python train.py --num_hidden_layers=12 --hidden_size=224 --n_experts=48 --experts_per_token=2 --d_expert=96 --d_shared_expert=0 --hidden_act="tanh_gelu" --moe_layers=[1, 2, 3, 4, 5, 6, 7, 8, 9, 10, 11] --router_score="softmax" --normalize_top_k=true --routed_scale=1.41 --balance_loss=0.00347 --balance_bias=false --router_noise=0.1 --init_std_router=0.0157 --lr_router=0.00113 --num_attention_heads=4 --num_key_value_heads=4 --head_dim=64 --vocab_size=32768 --norm="layernorm" --norm_place="pre" --norm_eps=1e-06 --positions="learned" --qk_norm=false --attn_scale=0.125 --tie_word_embeddings=false --parallel_block=false --init="trunc" --init_std_qkv=0.0356 --init_std_o=0.0442 --init_std_up=0.0509 --init_std_down=0.0509 --optimizer="muon_hyperball" --learning_rate=0.00641 --lr_mult_o=1.39 --beta1=0.95 --lr_head=0.00693 --max_grad_norm=2.0 --warmup_steps=200 --schedule="wsd" --decay_fraction=1.0 --decay_shape="linear" --final_lr_fraction=0.0 --batch_tokens=65536 --max_seq_len=1024 --doc_mask=true --train_tokens=274200000 --max_steps=4184 --dataset="wikipedia_en"
Below are experts of layer 8 (counted from 0) of a mixture-of-experts language model. Rows are named router (the router's row for the expert) and show model dimensions 0-223. Each number is 128 + 24 x the weight over its row's rms, rounded and kept within 0 to 255. Numbers have three digits each.
Before each expert's rows: a language model's description of what the expert responds to; "gets" lists some tokens that make up at least twice as much of what it gets as of all text. This comes from a sample of Wikipedia text that the model never trained on. Tokens count by the router's weight.

# expert 20
Description: Final digit of years after 199, 200 or 201, digits in model codes like HS8, and raw byte pieces of Chinese or Japanese characters.
gets: "1", "2", "0", "3", "4", "5"
router:142126170120111157128131144128129129126078159127118126120103166156161148127175110112133137140084128142135123112138105117123112185109147094110111144116140126123081108119168108136119094143122112080134172129113140134110095182154164171086105105062121158149102141108104136102117101128157138126122126124157163102136118102125137177124140137112149157137129144139114141150146105104139104133152123101094127120105139108147117149176144167102124084127170208143141111100080176065119133141093134117117102163129136120147152146111140126109150095113129098125092091143123120109132117139111093156113142110120128117160092161132136159133114133119141169165166110131128108162130130109077134149087

# expert 17
Description: Lone capital letters and short pronouns in tables and titles, such as T, G, D, R, plus it, this and You.
gets: "it ", "s ", "I ", "this ", "A ", "L "
router:121136114098154142136129146136131159149110119150156136152139107100136162136071144142129079159117126142087085095126131109145097162102136119155118169137113148162141128133164111119119116142112124117085121090134128157138096150129122144157151103143095142123172131091114166121116109096072106149135122145094121148148153124135135141092107098132137119120170138113130081157135102135112170126107096130105128101108126110135129135085135129125098139104147070084162122112152156144120101108173157067110134127108182182105148126164166164141183157126097148168131090108111131126124110150138143141119178120109136136118130102137115140114064171125147169129118135168118125131133167097115120136152

# expert 42
Description: The indefinite articles a and an before noun phrases, and empty table cells, percent signs and election-table headers (Votes, Turnout, ±%).
gets: "a ", " ", "an ", "% ", "A ", "km "
router:102167139136085121104095166134130158180123120138120118157101123165111171099131121119130153154136160102119117103181152101134128095102124156096151172135145098150117100098108152081139129104098134136168096081128086158116106139104107089121157113144144148156136108138159131125110117145161164118160175182088112104138135111156104142079148099132123111146179156101129145138136129113136104109122145099146157157116129144137131071146134132128117119130140115145158164115166135149155143081103059120120092134146115108139154147121097127156166132176175167115128141106172139145099130117155116121092120112123144095121125107140152148128149130128107148120150112134104136130126131111087106159113

# expert 30
Description: Month names and the comma after a day or year in dates (August 29, 2008; On November 24), plus clause-ending commas.
gets: ", ", "May ", "June ", "November ", "March ", "September "
router:114124102115156140132145111160133132142096150150128120153122169140130142098095114115158159111166124110155172100105095127149143140110137128109151156132119109118139146131162096101096092109124112111153090126101155123090128117169115169124118108117106134101130096149108102095118127145132143084124158088129150092093128114159145113148177095071161112132113103099118118119139130154133136102128145114153150102070143171160123142122123081146127098138078170084143153128140142149125125138158136160106059185134118150132137124141128126098124118138146107169149127146150099133087124162123128151145153121144100144121112094098140133171141160119093118078140089123116102118142192175149149112121

# expert 32
Description: Number tokens in statistics, vote counts, percentages and century ordinals, such as 40,066, 12.1%, 19th, often in tables.
gets: "1", "2", "3", "0", "6", "4"
router:204158171075111090082136133133147134149124137126128157151116143132106129100168120126104139151136091142123107119124134127096092132106131097114147148115135121100111120133112103159130103117143075143139172138127136108117135151094129098112117131143117116166133114119125167112128103154149156173141170083146151088105126145117131162122096167096119125108118141138152133158141125116163144145165139131143099130129088169114163151149130147133096151170136170136108138118152112092150110088097125101128082165107138100180160115149129125118075140072121135089094105130099129145142115174114093101115116150126101150161175112141112107146142121169106142125060119118122134136122091141133110137105

# expert 47
Description: Prepositions like on, for, with, about, against after a verb in career narratives, e.g. signed on 9 October, known for.
gets: "for ", "on ", "with ", "On ", "over ", "about "
router:088117131115109123127142137112141165105157145110139155134125137128108148115116126124134141107131123168145162121151124135122111120128128134137115092098098159133119212126134156138121160120134116128091085122146108066094111145089106073106119120100110088058171145123123114162145149142148104121118138129133129121119194160139111102116130120136108116096136142136122122139150185153108112119105102193135124163151110125117140117174129107134149134171082124137125115140097149141112136130136156083102152134118099144139141163132122131142139121093097152118088169173142131136083104155200126151111141134147104112130149121118141090142152073170126169177158151137117137130120127126129128117087

# expert 4
Description: Line-break tokens ending table rows or infobox and list entries, just before the next "- " item or "| " row.
gets: "\n", "\n  ", "\n    ", "\n ", "\n      ", "th"
router:088144151135114150142098144113117103153146144164110181112082139088097104114131085103103150119159138127106141119095078143103156137099148090096134151158154110125141146137083139099130127102114143163123105108150174141151111173176135099143154113127115128141107090161110124094101092144141168135100150140128151107131142109123139109121171127153115164086095133127137111114131154107098127123162114130110130103094102158081114167106111134118136147100130105116129157093130143107122139104148152159100154094130183104169140132148094163123161133152137139160168122118148118150168112121108131142130140114145154144109136113092121138147117100172139123164175100107122094105150129087102132181094

# expert 44
Description: Determiners before nouns: his, her, their, its, possessive 's, and quantifiers like some, several, many, two, other.
gets: "his ", "s ", "their ", "her ", "its ", "two "
router:133129146102118149092154118138173133126131128120131156134149094090154157109116134086100121122163149139132136142162146133168143106128098128153121104119142141160130113132143146138176163144125170151095113126123087105111138122173152126099117121103134091139125099197115145131116114162114082161131158155151088095101138177153085098145146137108120119117143104119136113075101153166131134104106101116143151149098080107132150159110131103164122116129125179155118134093164092140107132116125150162115124081138133133088119090178072137114122136150115116097103147117126127155105115081131121090106120105168092108119169131140100099120148124136119143158144170089121135128164096149139098120153

# expert 19
Description: Opening parentheses, colons, semicolons, pipes, and list dashes that introduce years, notes, or details, e.g. Jawani (1942), 1950:, See.
gets: "(", "- ", ": ", "| ", "; ", "– "
router:120133106188140130148138160096105143117148131103133111117153121124099149132165090112150143152143132136146084135143109091108146141163137106150163139134156126126142091151141152143117131139152117180137143120143106098111102143121095124134150137121114109074139127135105143153079172156148153140095050101131147118123120136115178169131174122097108125130152132131154090143171094128143089153147126121137079099141097142189143130131122124146114116156097094133138078143126140123155161129136143173131105128120122131182124181149097121105151131111109174116163116141125126143127120158149109149147141130138134116114114131093079123131150130152084112097138145153126121058136122118133061116111

# expert 46
Description: Prepositions of, in, at, from, during and near, especially inside institution or place names (Mayor of Los Angeles, Institute of Technology).
gets: "of ", "in ", "at ", "from ", "In ", "to "
router:156107186103128138115101155151139122143116120180127124148146141160144098120121174125122124119084142156093139108090128133147131086149109169140134135092133141125127080160101144128133132125106137085135099099103118095138172119101096149128135127127149098080138082131128103141160182147116128180151120131141111128111091172119102130130126152109143151112142061080086122149143151164114106095112122097135174139147113139129168133144144167132144121115147102140120125150064106157122125141130150110105098125147127175129132109080054146133181143127143121167131143131127137124136160155099123134112089157114124135144139127093119161134105133145115134135129139070086133154146118152142119129108

# expert 7
Description: Sentence-opening determiners and the head nouns after them that start a subject, e.g. The, This, These, the name of, the last was.
gets: "The ", "This ", "first ", "this ", "These ", "only "
router:131101109137113115127117115104072107099106162143125135157159147107140147131112155116136125088159129155166121119104166089160102136118123141132138128142176160100104117138085150090116098121093168125139117100153121120101152121086133103109095148152131165170081124099108151157116090132135139151136152106111131145116124142100113187151109101147141093116127098096167111133156139172116161105050133114144155111120154116104145125093120059132106101136109168107109136116169145137138144163124117110112104095133112112119134116168135139147163134177151151123149154137102099153129125127114153163114087154146135120082106091149108118135109154160137116113164111158157130129130117132103123124181

# expert 45
Description: First three digits of a year, such as 198, 201, 199, after in or an open bracket, plus apostrophes and thousands commas.
gets: "'", "201", "200", ",", "202", "199"
router:093173083114113153097161159106109073078108159174142151126103117153173123167094136090138145105183151161111118119148137163146144136115124126127117129107115116120119159146101103103075102091144166120102119124139156131100102131129125102167123117141140121130147141118150090097105175087152120105117133116128138074149141090159100185115117129156126136138114118178111139155139106139124116130134150090107112146179114132098119135145145082169153148124155128089118133147135141099120107139121116113109130199097136112153142107106162131154098156101102145168153128153113108176124108140117127101128126125127165142086128098150149097119145106174109131096128152118136105140145118140133130140130

# expert 36
Description: Single letters and short pieces inside split or foreign words and abbreviations, such as s, c, l, g, Jr, ft, =.
gets: "s", "=", "c", "m", "t", "l"
router:119143117142165122148132136100164130102109107104102114150117140146107123118144087130162142144121113107143156113154106151180092161116142112099128086121136104139115129105117124125136134150143164099149143140150128132163114155151117092104115140135115157139080165085157098120142104157136150075096143126130142124103134109118160124120102110136074177122110120117103148138066124132115101130148159167122176101130153127087118100175074100092158101110137113115148135114100134153145114124145120142124139147084135096104146151137157176148115164160150146148139096129095095116095088154108136113091123112138146170079147113147125137166149144159161128170179097137182125143144142118134098146119

# expert 31
Description: Sentence-ending periods, paragraph breaks, closing quotes, and == heading markers that separate sentences and sections in articles.
gets: "\n\n", ". ", "\"", "==", "===", "\n"
router:154166089104122124123135131157111123127130139080154140136142133082118134111138137114135130117157117090140131147110156152084075108124114130168112105103104106154119132141169117164131136147152118178115142136131118107143142097136121144119130149128090120102150123139123094155123138161159131153158121099165131100167164152156155146114145149114128165152148078140103126131143078133118107090149172144132138118125146106119121161120171123137170111079134124074109169098130107165110125119133186109173143096164110140136138136157086063134168143152131081090116104118137164112135108152154125138155097121127093093115107132103104125140175105147139124086102155143098129105105124135104083152108

# expert 14
Description: Commas listing occupations or items after a noun, especially in biography openings (Scottish nobleman, landowner), plus occupation nouns like footballer, politician.
gets: ", ", "), ", "\", ", "., ", "player ", ",\" "
router:136178112136097104113146115134097142121123095160107107116127122180169119132130125139108136144108096098116108139114126128135098143082132162154139141120139099132131128156127144110135163155142161119173121125125134116147121116140157140113089105122103154094145144153104110102129173107153145130163138096129146118134141122131155146154155111085115090119111115162188094093134132155117131120145147126103168099140113182136106124077163097110132115159199112085125109171131145132147129119135121159139120116129093123105088177160143140115074118162185120105118136154134151124160106111121152132118120149098167143114141115132150130121162055083114160091142095097149161119095156141132137095120

# expert 15
Description: Standalone numerals and final digit pieces in table cells, dates, and statistics, e.g. 22 July, 11 October, 183|8|.
gets: "1 ", "0 ", "2 ", "3 ", "4 ", "5 "
router:098106107100115129106113143136142148129091161174118155138118154115152112150103132099138158166098137132136138108147102166163160138110116100122119084132144145167182114079103125128128124137096111143119103092126105085086088132161117144152125106130092120158085103157130126108117087133147118159124112154176130085139118123140127147135097125131145162120151126136119120169147112120144168138129086109139153088145112124138180101128129117142093114150154102149098103096145186150137077149101093122116157151120127126124153126120147149155169157139144129113144110128148105079112106156089131097114135120150120158145101090108129118123134166085109156142165108185152098120100168146120106153164

# expert 0
Description: Closing pipes at ends of table rows, plus infobox field words like born, History, Start date, and slashes in stat lists.
gets: "|", ")", "born ", ": ", "/ ", "age "
router:115091111131108112146106115164091117105134158112147143108144127136132084146151156110119163082082128119174125106143078145201097089085153142137119176113143116149144151115119114125159149124117114132148081172096130125121107111130067136138149103115113149125092108103148138122140146125103139114132129145147113140127154137108105121114161143118134134130110145131103180138136168101124150150115102111128132175100124160123117165152115140145135151175133163140125157172096125093116082188130173116141114129097138099102144125098105058155101129183152116157152136099132117109113154121100094145132167163101109159127149165120147123129132114089116155138121129118083123130138145137161138130125

# expert 9
Description: Full stops ending sentences and list-starting hyphens in infobox-style lines, plus == headings, bullets and semicolons.
gets: ".", "- ", "==", ": ", "\n\n", ":"
router:120112119126123102123098143106120135165147146103143157154106150125173120123125124095091149115130094103113118141163115141069124111139175123136128118092176162129165147179195134159111120096133119159094119143115101127096154127133153125145128174121135122108094144121145147127131188131116087161142128114115098191122119118138070132111158135114142161134107163119153163107130127120106117129124123111137121153103126085132146132145107152085080122124180170160148130153102121102098117095147159147112135157146091110122113102134136123159159156131119146105152128097126117086102141119127116123133121143095105149118144141109140123103093128095060173098123140139093103115113155100123151165086

# expert 11
Description: Mostly "the" after of, in, at, to, plus nationality adjectives like British, Japanese, Soviet before proper names and institutions.
gets: "the ", "The ", ": ", "American ", "British ", "German "
router:146102162126142165102154118120115105096119128136131123137141075136107102128157137110128123115118104132113114121151118124101136082120137170150131104174124171154185103136135159107126127176126151159100122160082133086123122155124150147116116133126143098189180137103160127146133135169143114113119079141136122125099109180148096112150182152133125173177139129163165103110136150184132096080108131142131136141126110090148133160129105125163105080119145128126102099104159099109151152111112107176112106091161135154120111113135116134126144129123143105124131156154152150112151135121120139111100121104081098128114141140120135128118153144095088079107126137108092160153119092115097146109171

# expert 34
Description: Closing parentheses, brackets and quotation marks ending a name, country code or title, often in tables and lists (Torrance), "Lies").
gets: ") ", ")", "\" ", "there ", "); ", ")."
router:100123099106090140152133122094133120159151171136133111115129148126099106181105109097120172103111081137085105131102120114179147166094162137116126137128143102142135108111102110128118135131082166131130112093159131115134122094132101125126178134130114169133132136128184140126112112120147151098166180098134135122155058118158206169088120110160102115110086130137142109119123099167144126132140139129115139120117103100093118080134137148135164167138119104124126123123149109134137106097098103124099167161113134109098131120122160157161162137154176115146135089149104109138139096128158115151121128095133144138137139129123137137095124157076148135137134151130152120152074159114112159160129

# expert 1
Description: Prepositions, conjunctions and articles after a noun or verb in running prose, such as by, of, against, because, under.
gets: "by ", "of ", "as ", "with ", "the ", "that "
router:150088197161133083165174125099143106115110121114092163132145103164132092153129108159127105100108169133134108149134165145128127082142170158177124113135135114127114168134103108111167156124118136175109118130134138164161166126117153112130124175144135113110147150153159155157129143157114101107137112091142122176125125130107134108122188111160170094141154093152075103141117127095178120127095119123133122147107105168138127178074108133141148125132111124136120122108094106128151129126159095167124150146129142152121122159151121151121150097098090105128140133111125128097115124115121127128117137086137110123138086130140128132109185091166119102105094086111116130133101086132135138125131

# expert 41
Description: Periods after initials or No, table pipes in music chart lists, song title words like My, Big, and Japanese characters.
gets: ". ", "The ", "\"", "| ", "). ", "New "
router:101154111127148140150127103121138137158120133149155111160101082159161088105102108190130115159136116128123099124083120130095117172094086119094130127134112132133189118120189098130118119101156163126110156149117136145093146089143131160127117165127166062112122105127121119156158111123149102122130152129150128147135133155138084124103136127165165175112152169118106117113107133107146092110137119123122104135159129107128124108159152175100098101112132091122157134114164156143134124139120124126126130102090152160065105100143144139133160092149178128166117135144126123129107134140163121110112148106137140133151122123140111179146094120094164154053141120126097142135131163124093130145116

# expert 37
Description: Degree, minute and second marks, N/W letters and decimal digits in geographic coordinates, plus brackets around unit conversions.
gets: "(", "; ", "″", "°", "N ", "′"
router:101151113112165135121167092106140162116152106109121078084113114152108158168137119142126126151166119104155108124102137117088156098175111132113101134142094159114134108091140144108101132114088157152120128097111118166109133159151080114144141124160136145156111102117110105168081126118134152088122142150151114161129154114108127117143095078105128191150116166122081136142130109088148116116139098112080131139133112133098098137165104123113144150124121103142146143112160109119136138137142139097140081146133156100116126149151140132089128098110151136114149133086146167142140148132133149124136158144131175153106178145072155144108108116171137153123107094097101157127173143125149162147165

# expert 16
Description: Function words in running prose: was, is, been, would, he, she, who, that, when, if, not, mostly starting clauses.
gets: "was ", "is ", "he ", "that ", "He ", "were "
router:143111179109117139093122110182072142088161165104123132121141112116132128131110119093143119109090148138106174120115145146148157102101123132141130079145136132096098111144142142140133125123131100186120111125097142093149171136119129119121090081094150090088092136084137141087142132164091083130145128138118149156140131148150151115153127160096116113143132118140130156121107132160164119106081155109149103136114126139117139121092099147137136145119165127109150121162123126141154089143170138168134092161146140150108153088109113086137146123142127122089133128138137108107177144082126123121101114099125123175133119116147124091193109138173072129124150130157120149118097129122184129121153

# expert 10
Description: Conjunctions and linking words joining words or clauses, mostly and, plus to, or, but, than, also (faith and culture, 42 to 1).
gets: "and ", "to ", "or ", "but ", "& ", "well "
router:178152155144090088149126119125111084115109143156098142112134110138119151120128152124120136141152136095091153096172134155138109103120117141140180155137159120147116131127151116161093136131132104130123135125151117126164108121077116159154145105161106104097122129108096139162091130110181105091087154148110134155081060157172148134114141161099135133141098098155107086098088144155130121110140111118129067170124140128096110126172165115104118135134131150128159124144114171151119162142117139158123102149116141084129148184128145113113143150152142148148105101129110131111124083112132117091159136135085130131113144118154160180106137138162114113121144157135118119125076138144110113151168

# expert 26
Description: Sports match and tournament words, mostly in football reports and score tables (first leg, first round, Cup, Goals, Pts, scored runs).
gets: "the ", "0 ", "1 ", "in ", "2 ", "first "
router:132131136094129149094161129140157104094103125117147126154127162149118148117117136171120124129133153087117122131096175109118201128102148154163112121090134103126135102133145088137142122126099075133120126160084111129110130148143135106087138124124128142175102105177119143144140112163122122119127139141106130122126140124118090095130106141117134144134142116113089143093117129152114141141071156163098143110133138119165083105154110174073125133119092098112071109150151079110121116094108091108170183086111150115129116173146140132097145119146131121138158164130172150091091180161112120146137097165136159153152152149149124138111140126120118117159121110116139148123128098139171095115160

# expert 5
Description: Given names starting a full person name in lists, tables and credits, such as David, Robert, Marco; also San, La, Mc.
gets: ": ", "- ", "John ", "= ", "de ", "', "
router:144096085166166131140165125138123131118099125138154095133146066134112116110119124181154097067144135138154112143108153125162119137154127142094115142141113136101140154128114147143113142154174111109096156113075129156151163144126119154112122147125113077094120120160126123140154108125113117122126121118121084176127080165110166130129130149112126153146122106148110128085136170127122107124143137134146075117074145109109129140074189178139135141136140106159083165157076139132125156102164144117114151157116116146141142165102142120136139147082142099108110130111129151152151114104161147162133126164095101144136119109129160144126123141098155109084139182146136153151123141132119094115107

# expert 33
Description: Table pipes and words in demographic and election statistics, such as households, Density, Registered electors, median, Valid votes.
gets: "| ", "km", "+", "were ", "−", "; "
router:125151170128130110126168112115115120144126113074161111109146141155092146105134115145081140153131138094138156126117107098080101113125081167063135149149100116124171159107074097121188131101171136140128099138144134186148115133124135122112136141145122148116126123146100080103127140190111138113115147114116128125132136121120094099132142091134119143110121094152117157147090120109146155141126145090104101107172117167131117127116121096141121166146093110182162158141153088127119107106136139101131097107145121130066165096155126140144111162098122150088133130158134156140102125118118161118145137142154098095139177081142150153144143115157141147138111094144161146096120117137149131123119

# expert 2
Description: Hyphens, en dashes and slashes joining numbers or words, as in scores and year ranges (7–5, 2009–2017, ten-year-old, four-armed).
gets: "-", "–", "/", ":", "/ ", "+"
router:121164122149122082139129164079131115125113150120158128117139137157141154140079101127108124138159147082144135138102109123130079167119116103145132147140129156172129113125146107144114136089092129096137116098122082109133162153109096115158181126158077092095099119109187150108105127113124123160146101138098168184141110112134118135140101155174088113087123110178130124123127130156148112129147157135126155127152143135084121157156101131135146158094142119096151094116160149099172157111097097130131121111140163088121185148130162151105142168136132138112160127123107100140122085112115140121145112143135133118096131122124188129115109123124112130117112134142164089146106157085108137091125

# expert 6
Description: Capital letters or short capital pieces opening a name, acronym or word, often after a parenthesis or pipe (L in LCD, MOTS, FAA).
gets: "K", "A", "T", "R", "M", "N"
router:147130116167136128147143155075148126112119110123108156123163119129115141161174112147107126154111124129114150146167096150112086157164133090161145089100136147124111148143157144134165134182172124119108177174166139133133102148099146098149119157146108135117119144110123153134130134101084124161097120160122109136122133108126133090121092124072148161082115122112137149137138129109121135141161108158153139115132100104113146097076097115083105126164106129086146167104123148144168104147132105137147132115145137155163156133154163142130136158079122108171116115111120119156142134161107115105115123097129070138140121129130151137138177146149134115113093117094117069088164098108135138109080